config.yaml
num_hidden_layers: 15
hidden_size: 256
n_experts: 16
experts_per_token: 2
d_expert: 224
d_shared_expert: 256
hidden_act: "swiglu"
moe_layers: [0, 1, 2, 3, 4, 5, 6, 7, 8, 9, 10, 11, 12, 13, 14]
router_score: "sigmoid"
normalize_top_k: true
routed_scale: 1.5
balance_loss: 0.00269
balance_bias: false
router_cosine_scale: 20.0
n_groups: 8
groups_per_token: 3
init_std_router: 0.0365
lr_router: 0.000473
num_attention_heads: 3
num_key_value_heads: 1
head_dim: 64
vocab_size: 8192
norm: "rmsnorm"
norm_place: "pre"
norm_eps: 1e-06
positions: "rope"
rope_theta: 1170.0
rope_fraction: 1.0
qk_norm: false
attn_scale: 0.125
tie_word_embeddings: false
parallel_block: false
init: "trunc"
init_std_qkv: 0.0331
init_std_o: 0.0
init_std_up: 0.0331
init_std_down: 0.0
optimizer: "muon"
learning_rate: 0.000679
lr_mult_qkv: 0.7
lr_mult_o: 4.0
beta1: 0.95
lr_head: 0.0054
warmup_steps: 200
schedule: "wsd"
decay_fraction: 0.77
decay_shape: "pow"
final_lr_fraction: 0.0
batch_tokens: [32768, 65536, 98304]
max_seq_len: 256
doc_mask: true
train_tokens: 549600000
max_steps: 8686
dataset: "wikipedia_en"
Below are experts of layer 9 (counted from 0) of a mixture-of-experts language model. Rows are named router (the router's row for the expert), gate (a neuron's input weights, with its number), up (a neuron's input weights, with its number), down (a neuron's output weights, with its number) and show model dimensions 0-255. Each number is 500 + 50 x the weight over its row's rms, rounded and kept within 0 to 999. Numbers have three digits each.
After each expert's rows: "comes before" lists some tokens at least twice as common just after its tokens as in all text. This comes from a sample of Wikipedia text that the model never trained on. Tokens count by the router's weight.

# expert 2
router:415449457472511575529398501484521499420572491506471548584430397485549452485437510473513583459529619558532577442459483538508438446540517474512390497581465420579485559447518527575465512531563427512420513463417418481492530521517471483469533468471461522496554491606482528535501539528425563454458563482552576524496525469493492569422445503475519545544559409490518482480458435486401438515533485538470491470472564528439482526455508471409524405443490583477535634481518475489505576497506477574458536429433555443470485527422516497492489493438440575431469471466487424532420564519383564554506492504372515516501487464533604505547515442518506560528458628524447533498459433462387403447405473436502502550431498474597550496485443442501453454592486538531481473523512491538532505452496521
gate3:469460508522509496511443515455461549471461525528414457465505453581590465506441479510534492480506622472632534591483458508484487402486592558514449476521486486490511624538553609533629438496434539555521540597432501467498512535518472474507487457460414586456540373504524514487594528533540552505586562549544577516442577549456510474540446509540509602528568358490480520538612526521468466453516598474434489556556474497540498512459439462414479504468512452509533550486528518529488462511490478611499549485485606446514449490446493490500532570475469596505494544403546488449474462500539542525532414544484488464500554509531453495448595523550530454519448512520486509534525598442478506433520535493519481428456457593523585469391490466617556536531483548611434515531431517425445516477494450
up3:490446417492488562509553569471483436442518518450573471535498575576502513496441469600444527467474446497466505476495505435478598554528461471509629386534462427463434493453396437529428475490516441480495436565483520505530459529621564593471473464436435518368554468548450485605557479532505503473515598489510503447476484550514502447567526382518509512465434585508534495444585412452523490481437471496534523547468461424526485513570414394449414531552516447451476494552438526431540530454484535538607562521504498484472458551470572552438490540636463494511602507590553558446467576513501481415495521507496466488535446482502493532486601556505470448466524535506503604505535423485526491576482521523583529426578532552498506531420574580439527487492492516497524504523518506537478575538603540
down3:478520498482506523495435524557482582578466493548395480469625494578463497398434430506499531521442506572581456484482488447636490478516545606585374487509546512508499512463446541492514508471518472570488456500543557423525562545528511485460505526396491546486519457529517515452476452478499432491568514488511529455550546566485459552438465456511456492522467559454430465584446504552579472495422529489394558449481535516472499498504512593453557517382606489529420562497498491509508557525408472438483541551485447476466510474544523525517485474487604546507470550580432604461450505478505441389413451448510482464549434519520473505485460592469409514416544590412562532476516587535529483492500437440459526522511423556446589432472518528446405505563587561446466367432459488551534472469537507
comes before: "|", "-", "%", "The", "=", "In"

# expert 11
router:483428483537529497504451477463435521459521595455549504534543450510511493594436538532572498419504535498631554428516503455461486420510452520470518468529525555449483539472620596552521501593595502521542410575495355430510548503525486504486501502481454480542439527551466518560534524504434449538515426402480536517524499476446491485439522546500489545493575436560478496388545449481408467549569592537602513489457529508396501430536534534460505456485567568490479553521492486473524563426529489590379555521411440485586523560407505513492527491440463488478560579510610471509421546513486556495474491492427519592532409492484540369527456460483470462530465496511513515567484514384447466428518490500519581475410453512450510509531541485499424450520524619506542601499537482575541548425525486
gate0:434477542489472566463514438522473501514491524491535544470505446460411442516545515492463551402511567481558521480521568476545441437500493519553515553436543490549553417408535525569458527567560457438527526522478405513493504483482499565526481472569497502435590510525472487544525474481461489527501516424558583511471476423541537545446554505457412541493564519482629487449476535428497513533540595485582494510516432543398551514601428553406611492640460486534542453529537476476501531555566571449455537444569437440496530507585442466443581571547472570524534529520479498575456487483416502435606472473604445534571547513423511474607479520515608579497448505536537471450497482447413475387471518544429475491507494507541582553452552433544477447420537550518524486481526417417565391490502479
up0:463432513551403499548532528545539459468484540480490502462488501452574409477504527474507489505532478466587506520478404447526444514500462462457541460539496558411515545483553510508533463510605505568408515462520549601440602472537414557582536547478468468515565507471495484530445444578579529557600468494493465499596561486548562503481531552503508525528412510455497478463572492518525497485461512479461538475530518474444485457476541466458422420600408441512401440530541533593405416512593620453502531508408434518494496367424534530573489456613546534495525426566548499497440502473497456531534528655456430526505541473519485440597435514538505399404446426460532434486485488437541548425487401476502504546458504483537502520475478471448507482486437479566548518530503462546408571600461502
down0:434533475537551336460507526533584415453554493538521519534573541579430567446471483510529482427465454462507500494522548444500479501499427578450545498557537623487468508509541488526504468434597456494613541517500542512444555483544533471546512532506519617500526598482502505435586472504554449473556483500502526469424569425517468511572504570510558561486469555443425401478491540451477425422554488449441493560513500488506435541526468477632484502502437590544533537454521419533528485448501407426473648501492441462487501518474543473516572477516515476521400488476575573476465552572472562468470468520555447513518514397529522414550527481516432488554507428510509568512591479588547540538490474523494619486539458512544553434569453548468540399510469506431478484482625494572519506487462607
comes before: ".", "s", ",", " of", " and", " in"

# expert 10
router:482524480499510452603452482506531555507516498548554484536558397446486534475537514501546589440524486499523462477460453494550436506553449399531475436535501501526403439370464549509396486554518546469484431480401445425447505592554535447467488525451553496465503538473537493505553509544510504428443550417483565541532512527493472467481609570477461462456467486557540484468558505476469456549459584576549488472527525468458491536544544511509521488461481536491522533533424567458462606509490528534413522516404547530540481494447432498486477418504485538459567534503487392525352560565487565526514500524426574548514436492558529342535403442470419593576516584470526501558541450510434466462544527436580599499564497532573490503523407480479448366593512566534440557457548482492589466448490480
gate0:498429522533548486489517481421418509453568526490456529516545567490536511444515516489507592428427482541478509445467454469520526564493508465561441529508481552462596523465547514416493530493454494471478604622442456493474399577445453519494518519523509379487482507497572569479577534513488430516503571413551491486501492517422548602511535447447487484529488502460508533475540460592557508465472499561474589432547494460470501597484550524482418460484509554528599513534368479500461498630493503563596536539520466543490597563606469389417506445561562490445452502536408504517474490596527583532520503469439516418528445506501558481570529505516515523512531531512461422502517430558428636567517607495565515502527412405498513521429449498493428453594417588462493549522426482472486497483523564
up0:553489507533465416552484522469607499534504518551415502488548532461473514480500510437439516577416453479530509551608525472531478578462465450475457469559501425502517466482497489531448536497450498549585458542556430498571478476528496469556416562509453510443452488532479440464591511541585519529505554463528478478514511560574506563549556500490472471449598549535463460539547532483480509527558479571514519429525495462552481516442587463424393475541524474515594473406574478488618382452463541443554530511483467561456436518449543519483464578484574457605489445512612537486522475559440522525596523428459494593502564516620476539567474439416571565521369553475498590523527483470519522452460579492469393493548452533447547472478482435512550526395521498553490596460607397449519498427461510
down0:465498465433460487479544503508453455563495478512466464414564515559492460453512664509439567541525475527540558531495600460495543436415529463564437483502536445616518492476428514440529441467431600511387512493533372534492498445504456523557464502482503491514495399489482441521459547560480572452457471518510548521525539540499468449519426526512467472483449532500575447556511535480499515503615493471529416566533510496508506542479440482471465539507536461469553444461514380599538429501593481459505492486464433511585547483481442421498594563498562542510497491457542510401476476498377564564531555426470496497512484479562548445482612419561441529530497523469552508429547513520551502467457489591541524410483552435524526489392474468494638412444573409503483541533494370552533522599506454
comes before: " the", " a", " and", " which", " his", " but"

# expert 13
router:480496527504550553579450479538489518405507555528488461554514529506514469447543563497530561448467561462487492441457566456434442483520479561613405461519475553464426506527514514550423520613572532460460414551494370472457514487556458500439465592420451569552419548542524519536507419511479517485463462418474481556582476610439510529435519554531530437408597491461479494458548466501532347448500483500575469540436468486502456484514513478496437492514477504368512411481426552489410626421497461505433594393407466555465546453491472504508453481439502567447588523428550493530479493536495562522523470433383494483489456469547476424521497401460442528535540490426590559518458454495547509478491478405532468484419436520504573526487452390479472496549493518478507529459515522542529475533478551
gate0:551519436541518522569467477494450534508546477395466510497472410536473566499493470569566529467555475489520515445461621509539413582562504572471387432415528557444439508605523533513470409516482451470532354515508501500463591480513389538489557525454483435426435460468435488560447561592562436467417473468488578446442450525433442540530433587512513515442463506491491430572537488475463495501422477512454533458509464394583535459400603527520433515469409561446440509518464521556529507502461557470392554473519432530553514581494485591470510496495425484472499491585499563450609474527559546453549584439491483485533523514542378524533516474550508487508431471548519500590544563429457533559450470475445479429479467556494484547466441543500467577534545502479487551424438490544465522505525521
up0:609583489599526495585510511390539526513469482478477531585473571521467478465601473483497435569448535516480549516595527461514442566469373495534459452545440511478422581525510533524512423441475517564499424472547516425435516574556508558497567598472526498430530484536532508558552421495482458512525506468450535500427495481501509462472563516447451537511520493518604430512592632465545558473420399568502450483519466551386519559559509465456478490421593520496564538511512450501486603455498466496492499448405381541498594468396513487584474510545552594542510541531495497474591509581514473439473516564514561524595499494575513453563501506474500526510487469439560534477500544533572466421510587503448495416484451533446435491499408455522550510461480510510512444523554584604567545534461487
down0:541541512464544551577445485507453628486481423430526543447549517530449587447500597545477546582556489479468521472480530380574470490505575421491555548513393430509649501447511486541420473462503510384457564489547519444506564510473532503470542526513524468511460443426555528528543559484418441496511457470486428420453345512475510497473499477525437489453414569551538480550490582502474492553450494386438519453489489398425551493512616448555506566538509375456482491462468526468417515464550511603491446564468477535547518569469563402543528461501525532453508581470528416504449519537535536513476500517494564497509519572473535466548492491522529481491449518437503520480570504461560541483603485472488474483502557440544460409445570414578524447379429528513509502462513499584551535505554549
comes before: " the", "s", " a", "d", " in", " to"

# expert 9
router:401501404483554483507539507457505560397578548531502510502586509491518493490489545432518529458459478497541574508479474500470427396529502549542487413473418517550505461541492518507469535513575472467460488474507405417505491459540477414457499598458544531555476504424487486514450566586456487533544530485440529517537513516462488529491522532529556487411597463538525350460469483460462491523486631567570496581390464478505461432612544452464462473501509485525512610598383487528447473490550542566463609543404429525486490493524495504440467557574505521452523525482565484639471567492407544508464471505404517496502508498511558392555469558470438480536496578544496481526428491466484417532445562492409531566376475530545501414442525430492447482585533578554473584551530505520506500506438513
gate0:372468545533526472473485512547539371418513483509484576517537595571527431491510563515493558450459550523506512515599529559439378402607526508564599480533453566457493427584481417525408464537462462461563471554534474418503577542473522524555560506441484487548431441467598536503553541519520525484505522429486501488493517533499490509551560448459554522444542458528529557515448516543466487553436462541466596501457503472514524545508493459480483573497519567502507567553481496450511497547588548425529546510437417546504538439452466486492618491604469583654564478481528477416517548556426591552491592478486486500545476481531519451525494483453433515441505508498449526494505445502485610533548573538443586433524507499487506594469481459602492508476542477471491443490518518426430415534560638
up0:516510518570450476500487578530441560453462636521481476480492490531566561562511460656482429503472471465536501564606422451573552547526504434433458478501514445451482506558476559379487460465507528568435525432544505484590474435522523562548554483533458519491423532508532512590504503502527451574517544516488598572563476525517472558468487450504585430514518527517536547439514466489435494580533498403466477428458509484508463551491551489497482496471494515473471459464503519503587441438414420483608546444573524464507513503523498486451506361470459503522474449525496493476463557526470512506451428384566340524500493481518512555431471541541495478474556488561508472555493348476510378448517529530459533559419540380448516483524563491564543423527506511560488389443547547573408552515481446
down0:569453410496572408578508519561533446499469515504537561468582458486476552437494530497520500479455574505468499491488514524544476686515566453473453544481498460579429532422479471497498532553493559421467508457615473462412438506446485575460579544544446520494397335526499576563543491423462520590485409539391517487492496476508541547430501577482551435427509474540424509510516527538435544534468532492454523482524504509497528572454585426583481549475510585498499562450562445461372488443518432500577550511494486499513574554538524530439493524494556509456471578452476494506519492451480576438436463464522433446472474574417373517500459475584525483569581418488560597482503448535478488437491458520480494449484439569458525499482457431438446533488572474395543494447498467453473491528491524
comes before: "-", ",", "|", " States", "n", "'"

# expert 0
router:420494463564486614490417438493492414471505558559500446503549476515506493455562524546585567475445529449583575458455448542495432370505430543525393425459422569469508467486568513531435495491537571537556463509510506464459523469569512454495442468467521514411433509480471499522457508505412578391429467493457486523544577494500523615508572517550570480506495545488488475456546460507516506452559514505570472478425524480493497608545544415416515435489492464384423559549477498416437506485533429566499510503465469457605585473526527552467521517504496481509555602561565486589492508508447574479429523507398514587566442584605518524528481463460436540478448530528532576457490438498480503480456493553616554474455428567541479479461461523477431369594491444523455537438532519534482523515430503
gate3:394564423471468515490456523490438477518500521462550436501494545514563582410518405534531513473526469537442523480491517489479433486538469628595481467473584564500467501594439477466472456543554487553503432594472659462466537607479562541493431430474566486489471442497491497521516570480456448492464491415472486573453482623407530490574572524467605406457518472464429570485571501435479523484407459495490508504472631381459603452490549385514521466502460460526506484570497548468464456501463540490488545550460523550543457515571537484579410462482524500496455584488468578481541420429492503605518476368497505487480479471521473481507513514595527497447473436526533465491493494606457520479542477487508437519504381459529562480575503551481474495477467458578483490410502508486554544434430487
up3:448468512527521544474450545523541553518449515582514486494486498516431506509528542563471513488561457481496506424532474514486537584545491545523548584515483463552561531457511525481517544512478446446521461480434511519494549447516455528544452528399523461435411447383522519469508512476555464539459464527517484462415547546479435365485389522514510559526501509538600525484500551519537507471499575462523513455437425553525465455428442471469554583442463452582351425414634542438560443534510418487479473627455507546527538386452466499541551505509546528405562442453484554401462533469408493530477523564491526515451452420434477515380492474607512482496452590432528409606527554461586482441564520520512510517402483444501476538507475442477565488495532489405597462456470466460489507472573587
down3:579445499569541540452394499430431399439579525533481502420516386597583565502533532532476479553532539545542498515423522523499529468531542515452503523515470449491531455472421562524555584486456533400470461440418545483482468471486595513441493581504488461506479463537466458481476594474503489541516494486591474474496521488497503450526493474492506538464525528492378543512453514474530596458402533534452525526463446529451588419463558451457534519539421572530541517469489496447453563533505544487526577502542505496543515517545564542552566531542524479477489533436497494456468572459503513449526634517504483463553583503520578487407534515589497363499447521539562490564506504481387578497560373529546524413533448488565447514530482491480537519412463500604362377439428504549557446386516498
comes before: "=", "\n\n", "19", "born", "See", "18"

# expert 6
router:436501555532543565561419424517445562495461532485527521574537413447515520488468534476601572396532477622517551576512530539505445504431515489511513418518395589482494552404478581497402512473537598490467421503501405371524507554482467483506505536425531468488514574494434491459555502526456578435530441430445584575521563503469463541461500581503527511449607454518448373481475507441439478477543593507507446457497573471418412528481446460487533405483467588509474504502467507424416484450505425554476579495465480487501621543489535482498455527479459498510524510479487377589430531505443505537475504485454489575464514513506571443463457465439386548542499570500547496524500487438494519557471498439518531559500470548538525487476556465542421336509517530586490556516447486496493545477528510
gate5:509488562466441503422419424477472527481379461534486510509544478566411529512562505436554509511520421505530505438516529485517451458431495559453540507538537506486446552472549593478538472454474534507513518469526574390470580425482503576501550522525514535504423499558437501540508471516513500509455469468518517410517480559491538533512542425566510432500464518456546431526624494422467486522418447458443606495545493533587480520443436377538459510511518494545459405455462565598511617469510524532485477433589507558528443455395538497546477518412582406505484647464550516454525486520518509484470529413422544512649533504407439563566425591444512532538530567481602564521468562460533491404502455449550447528549464531538519493449542437506524559523409508500494606528528464468503434476479509
up5:485477519523547482443488603463547395567429547561449463549487593467458421550558511502499534598545452479522484551556448502519494515441547539663457487527568511602490480534532434438480588539500425533448462482563555459449434603516475567397559456523523514489449581494531492531538464491472560468554467570469456521403513446473493549469610452519531438415425611551484433565473436566434505548532461537506498489568429528522485510508507439552600495487435499466491494485574503547437567493496463505520538505526452499456565541504462537473461592520552497526454578484506445485539512503529520553433468437497523469525544479462542555424454567479470479430429516556488425436611500359484516540474548438530580526466539420467455457487552576562618426485414517535489422463548510461555462480544500
down5:459457549406523429478471448511545455517501534455568497418521491498470535565580540533438556561453537549567473569529570476510532535456512478507470396526521485527528465569411511554507528529423573514474512461545524490483386468450451536482485449552509584442426575462488344464536517532534488589540594534551558543375501450467490419476448548488549557507544502591578500568487429487496456435533518357418506534505529534488416501476525485545605492521460557522489520464517608533398485455495486502565546482447460563459521386401480493454561488464400552457558569455476467475503406512512458517487472492410466548532474520474533528437424459513433430495535583474498483472462508450457492562410498493523518464560514540516595538434440517539444503520552487529567494498555448391431501595458427
comes before: " |", ")", ".", "–", ";", "°"

# expert 15
router:462454443506445470479416454523507509461534560521493490606566483541528508482578599489491615455567566489519543485545443489440494464535524565508386432500514531548491554471557537550428537523533550576448469518437376440463459495594451414537461476448521443442517493469536470560496491465506457495465498505477484561577509492436489590514569507475585449406620554569458490424551495448490451557513579499532476421562521464450507485527482541429564523458492496480506506507498514429463574491565498554384558539425484545521418508572452522527483430430474506473591568485387504549467563503434562549361560463450532543502419444565539552548445464408481571580449490471553486532466408413552448504490473478527506465450450479607586441548427413486482510558534561549505527481515475547484517458465489
gate0:464415524522487519551457438533546519487516509518511500572506481518537490411501554502433588461453526522465490512496487507497486537532397543434421599545463427526469459452438519413587514540492440476532516561611566467486516513565533529529538548435519481468458526495534500503442486459417436531437471541515466636480490492504472629563501535504537502481454509477458477509438606497531505598500434454429420554518498534437553526502517495422630517439599579507487592505461576481457495527569559494444437423456473548499478456588486530441439593634535485465475541507461490586494505527531502362466509435518563524489464539516480585451497432457482475505602486470498495564474448456508551523515458530510503591459541461462461459406604340465490561637502490479507523520487554505596558523456505
up0:491513532450470471392478466516484429467555569530463496505480456500478635548520568478395525525521481514488445572488477491535473451404496531554537444567400501459530552491489504480556456380471466456495549549475471513547437505508541493617535516456374483586580494505469491466528470575488522440542446442554517511558490510532610556415432499512503593543478511566489545407495519435467487483489468503535605439414455475428466506398457523585552390440525550542472467499496477489435439492506401429439544546531549493485466393523530485456455508486479468433539473484463432406581452459576437546464487543513607507531559495436581466475508477440510435624523602597547526489529462540459555471508576507463505446520502594555469458454554487538445577481437582496537540488545497473408473554502512
down0:408502560427520526624442522559429453502375513453490514546444553480572498475472492502508446475456472502589419484504456542481483537523485512499428420481551530441466472448498410483480564498365451433593505502459534466542502540514534551603487553508579544602416501529444483424481545491520484484526486498482498536549516539466529496527546556532511534567493478439462562553464502577476450494380501510435484484525431495515516504480550436479536511493534449529446588479564478460486517468440434504550559516517477478476657568563452444430450528464457523547435512427609517460500516508543509545562534591507487459626422388556519496490441421508517461456528405405485500577531528455584499570499420417402442487444548470471467570527534516605465554583513505474516479529450532506528612448463559
comes before: "\n", "\n\n", " the", "  ", " a", " The"